Weights of a small mixture-of-experts language model, trained from scratch on English Wikipedia.
Experts: 8 experts in each of 10 layers, 224 SwiGLU neurons an expert, 2 picks a token, a softmax router.
Below are experts of layer 4 (counted from 0) of a mixture-of-experts language model. Rows are named router (the router's row for the expert), gate (a neuron's input weights, with its number), up (a neuron's input weights, with its number) and show model dimensions 240-319. Each number is 128 + 32 x the weight over its row's rms, rounded and kept within 0 to 255. Numbers have three digits each.
After each expert's rows: "gets" lists some tokens that make up at least twice as much of what it gets as of all text. This comes from a sample of Wikipedia text that the model never trained on. Tokens count by the router's weight.

# expert 3
router:150139094162149175068051078219126154136167156099110139155095127144102133125077100170085107118094181048136132095123128117108147110113063154136127125118113121115142122143083173115140158089125091162150119072071114099097139101150136156134124116
gate0:153126159137116079096093091122109118103175160094106137135063166130099139131157125146123136139122122180104121125036151117099122130132102152122108097110111147085133157151135075114172079155103113119123083159153115171121150145082088097153170177
up0:161129161141162129143073157088152132109098112183124095116167107110153139138183141188111174124105083148106144151168168106100152169171118123104177144124094102116151194128134135108150142126153102127114115170122180116201109105108146127185094202
gate1:114112152153125109077192068115136062101117157099101134090127135114100120107181108184157111157098132179138190119122128158096140127069045119148170149077135110092132165147140180172134140149080140119124105114071252134122160083066096139137112137
up1:079136087182105122114127142106098140062119131113135114201203135095102103204158121193089126111178147129087106120150110139161081073147047140107133151136103113141144115204150135127096085130093079127122101155094131182103153147139174129168107138
gate2:108165130113120138114099144086093039065146144081093124177119145143198070142128109107071112161154139126124189099101159108141081070133144126079179131171101153112103121132177152171156138053121168099175154124161114147153147142144123096102138135
up2:131153162125095087110085165171142146093135160101123120149107127088164147113119141135133189144107123114093217136102144124099095112158130120146154081124183150160118139127134176131133125133122113132144158174116179129151177131106152095120132090
gate3:126068090144090122145139108152146055153072142184166131150133164111092147170104132135152124150157142133140146173084148150129177130141142081169106092134162163106166145126126132162091151163096103091141151154084119163116139083176121091118113129
up3:099118079139042150135152137129126138180187124091099105128129173172121127147183107117141124144194145060106061160107123157189091142131099157097109176130126128188094112161132115151105153132129158135089090151158153145131151097113137132100148043
gate4:057152097158144133100105110128105168170150147130122125157102138069110103126077152194135134134111153138108128110062139120134121097108160159158116151146125127155117169020148146114184107169123155112081107105131151181097112075088057107084105171
up4:163133171130114056176108182112131093060137152086115090082109128171112132130123127108127076182157184152137137104101105155132143102120115042143121088111111072170152112139170083081142118097139103124180164120121129105109141104073092110098166128
gate5:172188114120162075097140124109099118141156099110153102173107129146146101056138134136116164155142114158125167081110121134154091107108129103110105131159126129088113134130170103147132071128120180149164160197072109120118119169115075121176119083
up5:086134110115109177153157138158125116169100138095146140068090145110091115134174139135162063148155109103142116052165119138178204123134173168173099148193098133176164104087102061164147138081148108135133103131101131161089088115101175163125109124
gets: " the", " and", " a", " to", " of", " was"

# expert 6
router:148071202064156117153102103104127115149159114112116128130172092062128132130171115114173135158125093144120128135170115137110131116130135070170085177082138164100120108188135172114146113172122152146105184086087132133150157114088104099130114052
gate0:097094139098157132139127110157107081131137124160143126167178135120072164121157145109093151101119105167125166164114074111046140120125130140168149136136158104116135095146182123093151139117161106144128107115123140147143099118104130163161050126
up0:185166129111088102097137072152120128189147123159187158134160155175160182106084104096118141191109121099153153137100139164146095133159138123194110123139132105173104153124108140206113163103166136100165139105124132107029121142129117093143161086
gate1:142128146106176212129109131149157178087186123177167119143112151128112131087163114146156111204099083118095145140169180168136140116166141105080083141133170114087128153092137091124193098088144186136074145138075098080106155146106185123101170121
up1:145130145069120118123151106074159096110095107177160140121133144115169146030095092137146086138107146145138114086087153086138091088051084129135035092169128063103103074179102119148147108105121184073157122157121072094180134213104131188150158143
gate2:139067106058181115133106129103120057097136124084077136194147175128207077166118099149100172160081093170164118130104136131110162113193171145198100113082166136141122123199181141157164177140092127177142131118117099047097144127138153120116161078
up2:165088046209131182142138158063157146176142147078073061118137175116152175133111164090110078129134170119171149161183073083178198075082108122131095104146107130088113119119125054124122148086134134080088150130119098129137128134108109152171157149
gate3:104088187116183164140141126083094096078153148115110077170094108109162074098084146161143149104143123087093102132106082120086151177109086175119092174223197133066157082129131119125078173069176161145208102136114135107103196169134086105124118140
up3:097154105088148085089133124046141093113131053172125174148128142049102179110162152091115093167084207124201101133103172085147170176160157132174131142114142168190061081074087128109135149124111120113111155132155146147125114142104153111177140142
gate4:145128101155102147138107143126103119159154147111161173169149160174160105142100086094109134089145130106190126144085124091141132149112145153124102125091133055150081115038126106134113137102163150171116109166137145129142157121088122136158109115
up4:135148115139110131109124130138133197151192143079092122130135098119113149175059120145100176102146121093053169052126124176133094169150106102098164115163088095121105170120123112124120150118108081098122132119132075140114110169126111180155178092
gate5:100175118098088065140119120051137142164189137163088154110145116142117146143137125096123083135099122118097136083126052142071150110097146154137131123115099176120142100088130122108125166124028181091098096105106156183189177119097141129120128086
up5:185087125108098066191174120097138108107138135077080142093122173144074168051161103117159170155139072181052152196147109164165117118098127170105109133113141097062121116172150145139093112158162136106124108171129105135152137154151127114151104129
gets: " |", "|", " (", " the", " \"", "=="

# expert 4
router:132099157107157189088160177157113147169085112081144114172128174177160179155114104074100147128089179120147151123144125101129114106142144138170129146149130088113140137109164119115129128174111122100119105103110126157128186117144113152116078185
gate0:123150096136097121154101102155101205130103151161122128132119088124151111123144066081129140204141141158122142178089162096143167153118156184138106129119121158060187104083071172092152123078159150116169100168113071143123107114118132166148105063
up0:121083186106153167107176136143110146118089195138188185089156142123153104111130150072148085074159112133165103084154126173088130126138124141125113133133076086126176085131097195099127127113109051129082144097129201074150115106130125074076083119
gate1:176123155149146158103098125100091120100155121136162116138144169148075119108119154177136204073130208135159157130112128078168170134109221127142188123133100048119103133123100095138101133073164086162158123130125145202132162150144077146175125097
up1:076138106083146148116112141124123072145128163109091079107160066035128151111169139121127161161182103147035123098131128128152190127138096115059138164148107148077144105114184080082126098153101135152071164165170109151151125132074122161139140115
gate2:087134111119130116116160065148109161140084142182131063076118092069136156107086142133102142127147182159114056123162138111140126165122152078155196121137166185131116071157126105182142126143169119114140204136130121107079136064084115098147159159
up2:111103108145200119146172150156133167176085089118085075134142127125101082106149092124120124114089158167148109157161119173119148176088123128154171117098130141120100095112163143065143085129106153142059190082157131162172103172072098176122159081
gate3:128109122156140173173195079147148133164132158158219136123155074173119156121093076114123104124134122172077112094139078116114100168115126110172167096134180077142145107149051115090151158140070097125173082111121118114159119145076092098141122110
up3:206126093107121110132159112111087149097086177170125162168121134134123099122138149211145137119146104110126132162119148106169151108148148134082155120155164152139078162102128082160164129125123108125122096138146097138076096109146122180122117087
gate4:118126098153159145097128122144130140149106101086155164112125155108109126120108179094140145146097161115079173139170115163090112155143110165143170160127132081131161129114112128149057126158167124110145132125127126143156156134153182103133095110
up4:146135066113162116139050136124118131145168156121095053157137096087095135170094124138120153140099115117155126167142115150140127134133118131167149130154146165142164081161111116079160152147176211131073134130109167130104087110157144135108171130
gate5:128192124135103089091134120114113178159171077146097118079183151112115117149142211104106110127180082203141097120092102147144124090130089062104090162086144121120101103136144148149191166107098091113160133104090130134168077144077075132113155117
up5:122101063148089074121126130113158124183145150108110127135107106176088166177131109150139134076124136183168130132095136145163111111094077099095101111121136090149124126108172126161142111212122103154159148132090099080148129152169091086085176134
gets: ",", " of", " and", " by", ":", " with"

# expert 7
router:107143159109119088152196201137138071078131126157132184139091101109155108139074150086154172148134116149089159108116120171081155149192180154177124181116116147172119135109115125093126143177087156170137119114125125118165124171138173077121133085
gate0:089106172114095087137180120086163169118156108151062164148133185167113132132151054109160144177097171149037103105084156180179157131058134105157137155125107066120091052152099104154121195155125183150142119143106158101124120095145126149124136174
up0:151088189122165127186125190152113085076127111198083087167114119160110130112147140131109149101168111172056157067125106108107154068082115130098055134121128120128124157135147133156091123124126168106163056195128120125099081123125125129136120147
gate1:098101157179104079172098111137096138179113126167127198098098086138127172127127159147151160157134102126123106104091091139082112175157098106102186089183166154126129065121137128152116136135133159197093071119127185105092092113105134134111207104
up1:146110104103162101138150134125146081124125089177180119130116139118113168161172123157139137110091146124107093128101093146139061089123193122131161119099073054134170167175081131133153085181141143107187111205135123116118129137095127132107127120
gate2:121146114101106078116125140159138176115087159165214107146104209113073124102150130100123068167135140119123135055111082086126111131132159113152120095146159125089192083120164141187133092106093113121143090116154167164182148148154115125131116104
up2:064170098129120123106133122088136095097172112209155096119093153192131167151131155140115137123148162069123188086091143123134073138110127159157143115169158151111148154099160134169180171174121128138152106079119116146156124140149135148081138140
gate3:148165152136076133083075146102097125122128137085098130146131098148112169211147159151134158194099152112052139097105173129158141093126096130137091130161084146164107136114080165145093130111110084113111140098113169099154137162129078128138169124
up3:075150183137116130112162159105114112105124110144161058129139106071123130084172153132162153185104112153073132186131134105103124060153103101132099169165119157200122120161140132186130180118066101100125190135174153122158117140127124134076189110
gate4:063157113129133137062098142077088134093113077121140109129158103119150235129156082134144134110142143165189082168124129150098106157154144103131036152138137131078124123093096097178100151136163150099112097092089136159083149120123089151092166147
up4:106197161101113100168132108162076122136101143117152137166130175084110100098106182106089058119152096095105162132136104140193098077208095121100133097124134137137132105143117120138108079100133155214155118121119131110154078101160135078110123196
gate5:156114058158096125116122090096187121155112152161176135079105128116107165125097114160142134201216079143125187191159147150159115091150185149118139114128161128120110139101077198144184115108153119128085151146110116104103112156147160121159133134
up5:135120135133120099135144176099182089143140158147113091208108093123088094190099090125194152106088098141124091153153158130086108155128158127127096097099126120146113104197078143131134118116138102113160128119142171130123117188151175127113125097
gets: " |", "\n", ".", "-", " |\n", ".\n\n"

# expert 1
router:146156149104119172181130152127111127106050139117166098125114129151126142104196132105147131144143089146138105178104112141156119139082123148083110073147104137124124129139173164124166103148142052156107101171208135090109142170120162115104173139
gate0:105137115076127139199141131115095071141161160160157107161130135143127107144157157085158114165141119168028134200095143133102141150100129126146150112083121172115084124153110086112122127084064149116138143102101108139140176125128145089131145096
up0:170069135072128121127118130105146144136085174110150111084153132147110118126104100103143126104155164076121160153151105090144162170162157112137167150130099166103170149109153091107086116134151145092142186106160135143158163135103118105105130057
gate1:106108184084140152180077140053088168171082161114137155127103165173139157115118143076158112189116102122090149167091091152167134168103145135130162116155119076075184086161189031085110115181154100102105106158122133130153128145163152110108101122
up1:136118144102089176120100129095091091103161090092100207056139083124123118091144159098202188137140066080099150106118084159110192126150139102112121155179146132159116087210064096134120090169129114136108109113166155154165097076102096148116132127
gate2:105095089147147156159132110064119142105224116115100183078118131116122091109136197139092118084139114111093148183126135151186107125156099167088083108199149144124118077172170075172173151132114128117133154137120142154110134153049141110095142100
up2:064093186168155108136138098109136120096106191090050186110155179086138150084110119127155137096119174092135078131156202088098142070089193153124139126132118120102103155175116071119138055120151138090151202128035140104185129094149112198116092090
gate3:169128154151172157150155086111111131170144086088150159146109108061121123128144105104123191103206116099146098131093128078113180185128058141123026117134177128082150094143145127073099112124167083086114109109110139179178180136117142106143081100
up3:071125153151152103136113183121129118109139099132135105099157096103120107179153109167139137162127081122101167135095129101102135093104120127146130127167062144199131104094130146059128063104113068120113114159099143164059144140121158136189124149
gate4:142165140083126110138118122134149119121138054138117154132110162183154123115031178108135153138113118105161183121141122129126079096182132195179133176124176124098130112147159136097118097136128101140102142124090139117124116135142140092089150118
up4:129136098181159126071115147096070140190207166132105108141129120107075058129124071143149078131143125155114212104179107141062115140115107104181191119163156115150153067172120161140092120120115152111128127120157097159154126073169135154163125121
gate5:181203158058088110088133102109148133112136049100127098143153092061102172123160110155165148142118132124132126115130106092134091128074102091162045155096121197138127146103092190089189126144137160112164159119138132093159169085080091066136196109
up5:136178162126160137125142133162146151093161176143148128148158083118157149118155123170162191099114136112108044168131070187135081095175144192140109090107029162089122162124108175161124135126121121182128110117099105116146118133104119128107163194
gets: "0", "1", "3", "4", "5", "6"

# expert 2
router:119095132138096147157152116084130136117142097120139122093143099088129110134167145087122087159181083170124141193169103154133126162163162110116129122129135114151120184105162098142062161141127159107136152152175169137124072126119113097131126139
gate0:176146125157090134141099225159179158144145184130125115159100143146133099144168080124122086137153115101151096121107147101153173139147192149069082186128160140100151194091149078159119118077117042104119059129125113158113122124149166116153105165
up0:093170135130077114119091126129182066142152065159148192080110105113146079123102121140114132123158078165109144134151058196047110167151163153116166133152174096179120142169105146188164120118166123179140163123141170133078126172099143127122097101
gate1:142144106069098140168105122134113150106093150150105117144192133124156161099071122105114102124099152123107149188127189157137120132167122190097120123174075155093157159158200089133091130097200163164132158115111123162143125104126144104099164129
up1:120123111155145140127107108156085162149160138136144132154099151091132169175078108118111171169149084123149146130229173112140121109092076084111138119160121173138148155115163101189214156102144115107116182116197173185186125092113123132122107102
gate2:149106139157133101140104154108169150086133136097125127145161097194064140092147123188183121080113118099133144122132109175127084108057128158109168129045123065131168119168162118071110112128179101093130164101108120115118130102156075181127114084
up2:138137096108147101093135125137151175175122176057095113098193162097151162128074063070139179119128148144143103098150159110111111156130102127174166129127149097207105100113109179165098100144157173075141090111103136132137161100148116135130173157
gate3:152077179097188102091196189135111107118111094104141172131098100118206116134141175138124166104159120131112134153100121132028105131113148142160092162095129127117179112177179155091109165079177147115119159181113141132064162078125131173093108134
up3:105100118094170140105138132126081125143105138126167101233093113109139118144051068135119113102143100124102140122135114113160118094130139172148129095155069140119116135141110167133173134122144139112125121148131104114141140086139092145117083157
gate4:155176124154159115119155136080090113121128169168122125178182142157094110162100143114107162102142127062095116143083134201167162120108155124090125131160110133134150095109138119149176128128088083093141124118098134118122149136155119110146169154
up4:146143090172098101086068101148161147102106166122128163139108125121121149176043147129176111051132156117207141112096126128147104102112112104149108149121104156093124114155112158041154154101119160156119152064067079150125174122152138071151117145
gate5:164130105136177115169150149127161106148143082152101130112134169135141138142076089156181081126116149074048106093085140152124172162101134140120120152141132139128111114102148070181134119142087132134154144196180192181139082128135146108129136098
up5:181114106087109149115127148084148130099112134131116113105174091081100088154136131119145206122127113131140167125114133077121113111118142101115180114123135106141114116131113161120128106125132118183090159097158131066078219124097148138137118169
gets: " ", "1", "2", "0", "9", "3"